From a checkpoint of a small mixture-of-experts model trained on Wikipedia: 32 experts in each of 8 layers, a variant of SOAP for the experts.
Below are experts of layer 2 (counted from 0) of a mixture-of-experts language model. Rows are named router (the router's row for the expert), up (a neuron's input weights, with its number), down (a neuron's output weights, with its number) and show model dimensions 0-95. Each number is 128 + 32 x the weight over its row's rms, rounded and kept within 0 to 255.
After each expert's rows: "comes after" lists some tokens at least twice as common just before its tokens as in all text. This comes from a sample of Wikipedia text that the model never trained on. Tokens count by the router's weight.

# expert 9
router [110  97 133  47 153 125 117 129 100 107 150 138 126 100 100 156 113 115 104  87  81 123 136 156 106 110 124 149  54 201 169 119 142 151  98 117 128 147 136 163 138 123 114 157 162 115 171 129 115 212  82  92 120 147 124 135 114 142 157  69 128 181 111 157 143 198  89 159 138 172  95 147 118 160 148 172 119 138  74 108 114 183 161 172 105  83  82 107 148 151  89 126 171  70 114  97]
up0 [ 99  88 164 145 151 130  89 114 161 138 168 172 161 155 133  99  89 125  68 103  99 223 113 140 115 108 133 129 140 178 115  84  83 207 136 168 116 122 135  82 127  83 111 159 137 113 127 128 126  79 121 148 134  95  89 187  94 167 118 150 137 185 125 117 144 163 101 149 188  87 128  67 138 132 164 150 161 150 127 123 110 105  98 125 146  92 156 117 165  92  60 118  86 137  75 135]
down0 [183 126 178  83 168 127 134 144 101  85 177  93 122 198 125 128 196  52 153 129 124 161 129 113 103 105 175 124  92 170  98 111 138 154 142 158 115  69 168 179 107 126  60 162 139 114 121 134  73  92 111  98 164 143 118 151  87  97 178 114 109 137 130 139 139 197 141 120  81  62 101 109 136 138 130 124 124 135 110 159 159 138 133 131 189 137 135 182 109 175 123 118  90 136 153 152]
up1 [ 79 118 100 100 113 131 110 165  78 160 159 104  97 184 177 140 121 145 149  62 151  86 143  76 109 108  81 132 134 155 135 122 133 153 129 155 147  23 113  94 143 135 151 115  96 100 196 107 159 127 159  89 137 111 127 141 143  76 134 127 107 126 151 105 175 106  84 153 107 170 104 199 130 137 107  76  85 107 151 115  64 116 115  84  75 125  92 145 123 103 112 163 113 108 122 182]
down1 [141  78 144 160  33 168  67  94 115 115 104  62 108  95 148 106 121  93  91  99 114 136 130 140 178 118 124 166 132 130 160 141 159 131 115 124 166 153 159 100  88 147 104 115  92  71 114 105 168 146 133 141 130 108  73 105 167 172 133 131 136 143  86 162 127  65  80 108 132 112 132 107  94 174  68 108 131 143 131 123 149 180 146 120 131  93  61  95 117 148  80  74 129 188 132  84]
comes after: ",", " he", " and", " He", " was", "."

# expert 17
router [100 106 153  63 131 117 144 160  89 107 118  91 120 144  97 132 102 157 110  88  60 103 171 177 128 104 120  93 101 151 149  96 210 121 108 116 127 159 124 143 122 154 157  82 130 184 123 143 152 158 142 148 130 169 122  76  83 104 124 116  80 178  75  80 142 145  91 158 142 181 143 137 162 158 117 151  95 145 125  98  89 135 155 172 176  77  69  97 178 142  76 162 166 102 135 144]
up11 [125  90 114 145 142 143  97 125 145 143 118 118 162 105 120 108 114  76 107  57 126 172 100  69 146  82 117 121 141 199 104 126 211 131 119 185 100 129 124  87 104 129 130  96 127 127  85 165  75 131  70 182 134 154 169  66 162 134  85 103 115 102 120 157 120 148 129 122 125  89 167 122 141  98 111 173 205 124 200  82 118 117 158 151 121 132  99 130 105  89 108 123 167 119 172  83]
down11 [ 93 171 106 157 126 161  62 116 167 139  94 107 135 135 153 133 148  52 127 103  91  60 154 155 155 142 131 140 176  77 154 145 109  98 118 110 162 119 147 109 112 126 117  87 143 102 113 160 115  90 174 161 183 158 109 117 135 176 121 118 131 138 112 197 111  84 131 160 102 114  95  47 128 168  89 143 165 121 148 180 126 140  89 156 115  80  97 141  65 127  94 127  74 112 192 103]
up12 [118 104 144 141 100  73 177 176 146 147  91 198 126 153 187  85 165 139 105  71 114  99 110 160 130 157 148 181 109 161  69 131 103 106 141 112  75 134 110  83 113 163 129 150 119 104 117 142 186  73 118  63 138 115 100 117 136  99 102 105 145 154 210  95 118 175 141  56 117 121  96 116 153  79 140 139  74 185 143 112 112 146 132 139 184 119 119 128 161 136 138 148 157 124 114 163]
down12 [176 166 144 133 139  95 152  98  89  97  89 159 136 180 170 167 173 124 163  79 168  93 176  86 114 133 134 129 129 140 144  61 151 119 191 140 135  65 141 143 191 144 136  67 132 171 135 144 151 112 131 160 109 106  99 112 108 114 127 211 178 125 143 124 136 163 160  89 112 132 126 119 146 151 141 139  77 121 130 172 118 140 128 221 116 185 100 141  98 131  97 155 170  90 102 123]
comes after: " the", " |", "-", ":", " of", " The"

# expert 28
router [ 63 120 126 103 127 104 110 133 102  90 121  90 135 127 106 144 120 149 109  96 141  81 173 153 114  88  95 135  71 166 156  85 170 104 119 145 112 164 170 148 123 129 152 119 141 130 153 122 140 171 161  96  81 133 160  96 130  93 115 100  96 186  78 107 180 171  71 202 139 183 109 153 145 198 144 135 107 167 112 106 104 161 180 168 130 115 125  70 181 183  88 169 134 112 127 142]
up0 [ 85 100 142  95 142 159 126 107 134 160 121  89  85  76  82 113 156 121 132 100 123 159  84 153 178 174  96 113 110 134 204  96 169 131  84  93 122 163 152 200 154 204 173 164 137 150 141 199 115  66 133 102 118 142  91 112 160  59 132 129 122 180 140 136  85  83 110 122 127 102 123 129 138  98 150 121 164 167 150 138 118 100 144 128 144 113 146 127 171 161 152 136 156 192  86 142]
down0 [ 88  96 168 176 161 152 149 102 116 186 157  99 117 184 121  95 138 177  77 158 177 187 135 157  58 188 134 117 135 133 145 119 105 150 104  95  80 123 125 130 131 134 150 206 112 106  91  90 126 131 174 102 139 128  96 141 165 135 158 171 101 108 142 144  74 132 135 135 156  91 107 143 131  88 124  77 103  96  48 132  69  96 161 165 175 125 145 133 103 100 147 107 147 138  89 103]
up1 [174 118 150 138 170 116 128 163 202 176 157 101 139 129 153 144  97 114 129 120 101 119 148 133 103 103  66 166  96 154 191 110  91  97 145 109 118 154 121 160 158 152 148 115 142 137 117 106 107 135 103 118 104 135 135  87 104 104 183  88  82 205 142  87 186  94 124 100 137 201  76  82 135  71 109  96  92  98 188 117 123 108 150 128 130 109  70  97 130 121 167 141 189 154 108 170]
down1 [178 118  95 127 122 142 135 144 124 138 131 144 143 203 170 175 108 135 155 146 110 120 184 113 173  84 165  95 163 205 114  98 156  87 174 135 104 133 190 137  91 147 185 220 149 162 172 120 143 103 167 129 136  93  91 137 145 141 139 126 131 175 132 138  75  99  83  78 153 102 132 110  92  88  92 122 165 150 126 143 124 147 124  81  97 160 171 144 153 168 181 137 146 157 101 126]
comes after: " the", " a", " and", " to", " was", " of"

# expert 14
router [102 123 112 124 139 131 198 175 130 141 154 147 167 112  94 110 162 154 139 107  78 134 166 150 180 112  90 130  87 169 175 117 175  79 147 147  89 158 142  91  90 148 175 115 160 104 168 160 109 150 100 139 104 173 161 106 117 113 143  62 102 199  91 111 117 185  94 179 126 101 145 117 136 169 103 133  74 133 183 124 101 158 171 123 176 104 147  94 124 188  84 125 161 118 163 133]
up0 [173 156 151  60 120 149 120  86 162 192  77 118 108 193 101 118 126 141 132 158 115 124 153 149 124 106  72  81 151 186 129 148 152 107 116 157  78 180 148 128 109 174 116 103 110 105  85 118  98 136 118 140 115  92 106 143 113 112 110 155  96 165 140  76 137 127 177 113 150 103  56 173 110  74 121 178 164 110 110  96 106 177  66 184 137 114 110  99 132 194 124 103 139 167 141 115]
down0 [147 167 139 143  70  83 150 129 136 164 118 110 127 134 133  63 101 162 185 178 108 136 113 130 103 150 131 143 113 114 124 112  86 152  91 135  80 232 104 114 129 115 114  88 109 112 186 135 176  89  83 147 139 112  83 135 104 152 129 118 169 152 119 113  99 109 146 156 154 147 188 105 137 108 171 155 148 180 126  69 142 131  81 149  43 179 135 175  95 106 144 141 123 160  80 113]
up1 [ 98  93 110 162 137 117 162 113  89  75 121  98 144 122  60 156 163 144 141  91 142 129  69 161 157 143 158 187  54 170 142 119 160 122 151 168 148 139  95 160 103  53 139  97 107 132  97 110 127 124 158 108 127 172 123 142 141 115 115 147  97 191  69 119 118  87  59 118 178 115  85 142  84 133 100 161 107 145  82  84 105 161 160 132 117  90 128  51 135 135 123 157 110  82 120 132]
down1 [143 204 127 170 137 100 175 136 128 106 111 102 116 188 129 100  85 117 141  68  81 152 121 156 109 142 143 174 106 134 119 194 131 118 100 152  82 221 136 156  92 152 190 122  82 136 116 188 103 173  78 100 141 142 165 129  85 163  93 130 117 124 149 169 143  98 119 145 113 138 157 135 119  94 116 110 138  38 101 144 116 176 124  81 150 148 112 102 110  74 143 121  95 155 141 121]
comes after: " the", " h", " a", " and", " to", " first"

# expert 5
router [129 105 122 124 149 134 131 153 119 110  83  37 106 137  88 125 168 199 152  74 141  79 160 158 101  85 150 131  67 212 140  69 120  96 133 144 147 142 128 141 158 132 114  82 190 170 133 128 159 171 137 117  62 198 174 105 116 113 142 113 130 140  93  84 128 136 144 124 108 150 127 127 144 155 120 109 108 124 209  92  88 116 124 173 117  91 127 143 105 115 124 128 120 117 165 183]
up0 [133  95 103  49 153 131 127 123 143 104 135  89 108  76 140 118 141 101 128 181 137 102 148 218 100 107  67 138  98 127 135 155 115  84 132 126 115 163 131 107  85  94 152 126 100 101 141 126 160 151 151 123 103 202 106 149  81 161 126 136 141 150 117  91 181 179  80 183 123 192 145 117  89 132 158 120  87 132  91  81 106 143 124 137 181 144 116  92 190 156 142 123 169 197 154 117]
down0 [186 124 232 120 130  83 154 159 112 106 158 129 139 135  81 146 145 104 138 121 126 129  99 103 165 135 122 108 186 133 108 150  92 159 129 122 130 118 122  67  85 145  95  93 163  58 113 133 145  54  69 108 138 130 165 138 104 111 131 134 145 115 121 142 138 106 192 106  77 156 144  92 129 129 106  76  96 166 153 105 163  68 138  66  93 154 167 124 137  94  96 113 121 182 165  86]
up1 [152 138 119 153 140 146 140 172 121  66  99 102 106 130  93 112 182 159  89 167 147 121 177 152 141 122 140 143 146 213 125 129 142 162 144 175 162 206 153 145 124 151 141 100 149 131 140 124 158 196 192 119 116 134 104  73 141 150 128  58  93 130  94  99 109 190  29  96 189 125 113 145 115 110 133 158  73 140 138 131 120 100 162 169 170 109 107 112 129 162 116 144 130 116 134 124]
down1 [159  96 136 173  98 132 157  96 152 159 170 150 160 139 191 164 166 114 132 143 122 181  90  98  97 116 123 123 148 119 155 146  96 169 178 138 125 141 150 109 171 123 123 143  72 125 217  74  86  90 133 158 118 145 104 156 159 141 176 156 141  96 140 167 119  80 206 115 126 136 144  78 109  62 109 125 192 134 122 162 125 114 136  52 147 174 155 149 102 143 122  88 120 164 151 130]
comes after: " |", ",", " in", ":", " December", " October"

# expert 22
router [ 57  84 117 121 146 124 188 134 113  81 111 103 115 119  89 123 126 102  97 121  84 119 143 125 127 116 118 154  97 120 213  87 168 111  75 119 104 124 143 169 147 149 156 107 108 143 106 158 173 148 139 106 129 119 165  92  86 114 110  87  83 195 107 113 185 169 115 146 142 176 123 140 145 167 132 117  69 182 106 142  92 190 188 155 144 111 102 112 183 188  98 150 121  89  96 132]
up0 [129  59 138 114  99 132 217 187  98  96 129  96 121 120 103 120 146  83  94 106 125 132 142  85 124 136 116 122 113 176 131 106 148  99 123 143 149 114 126 147 140 125 115 117 152 182 136 188 115  47 176 116 128 149 196 138 174  93 154 108 107 123 140  55  99 104 107  81 112 101 139 116 120 143 138 147 109 177  61 116 115 121  98 180 205 138 124 117 130 136  94 141 118 153  53 176]
down0 [ 84 156  69  78 128 123  96  90 144 171  99 133  79 166  78 138 100 188 196 103  80 100 117 102 177 119 113 189  93 143 132 147  44 131 173 152 140 117  99 145 136 102 201 111  88 120 116  89 171 130 138 133 131 138 135 154 170 123 100 132 172 139 159  74 148 169 159 103  98 111 163 140 113 104 115 127  83  92 115 127 125 118  73 158 108 187 147 131 112 145 153 164 117 103 103  96]
up1 [164 102 147  98  80  89 161  83 112  93  93 101 115  91 105 150  81 112 114 150  65 171 104 130 132 181 160 147  99 137 179 116 137 171 155 125 132  79 110 132 142 159 137  88  66 123 131 126  85 154 131 101 115  88  99  93  79 114 104 125 143 206 103 105 128 129  88  79  69 167  91 125 164 106 131 167  67  70 105 127 122 105  82 119 124 105 133 102 165 143 106 131 132  67 134  68]
down1 [134 162 129 128 100 118 117 113 119 146 141 133 126  89 217 155 112  82 142 157 134 159  95  97 105 160 145  83 112 129 192 185  85 152 140 121 142 101 101 107 140 160 119 156  79 173  67 157 120 100  92 156 118 113 143 164 148 125 111 128 126 130 126 110 103 147 156 150 166 200 105 114 205  83 149 135 119  91 128 199 120 127  81 169 163 196 159 166 145 182 139  86 100  76 129 108]
comes after: " the", " a", " The", "The", " as", "'s"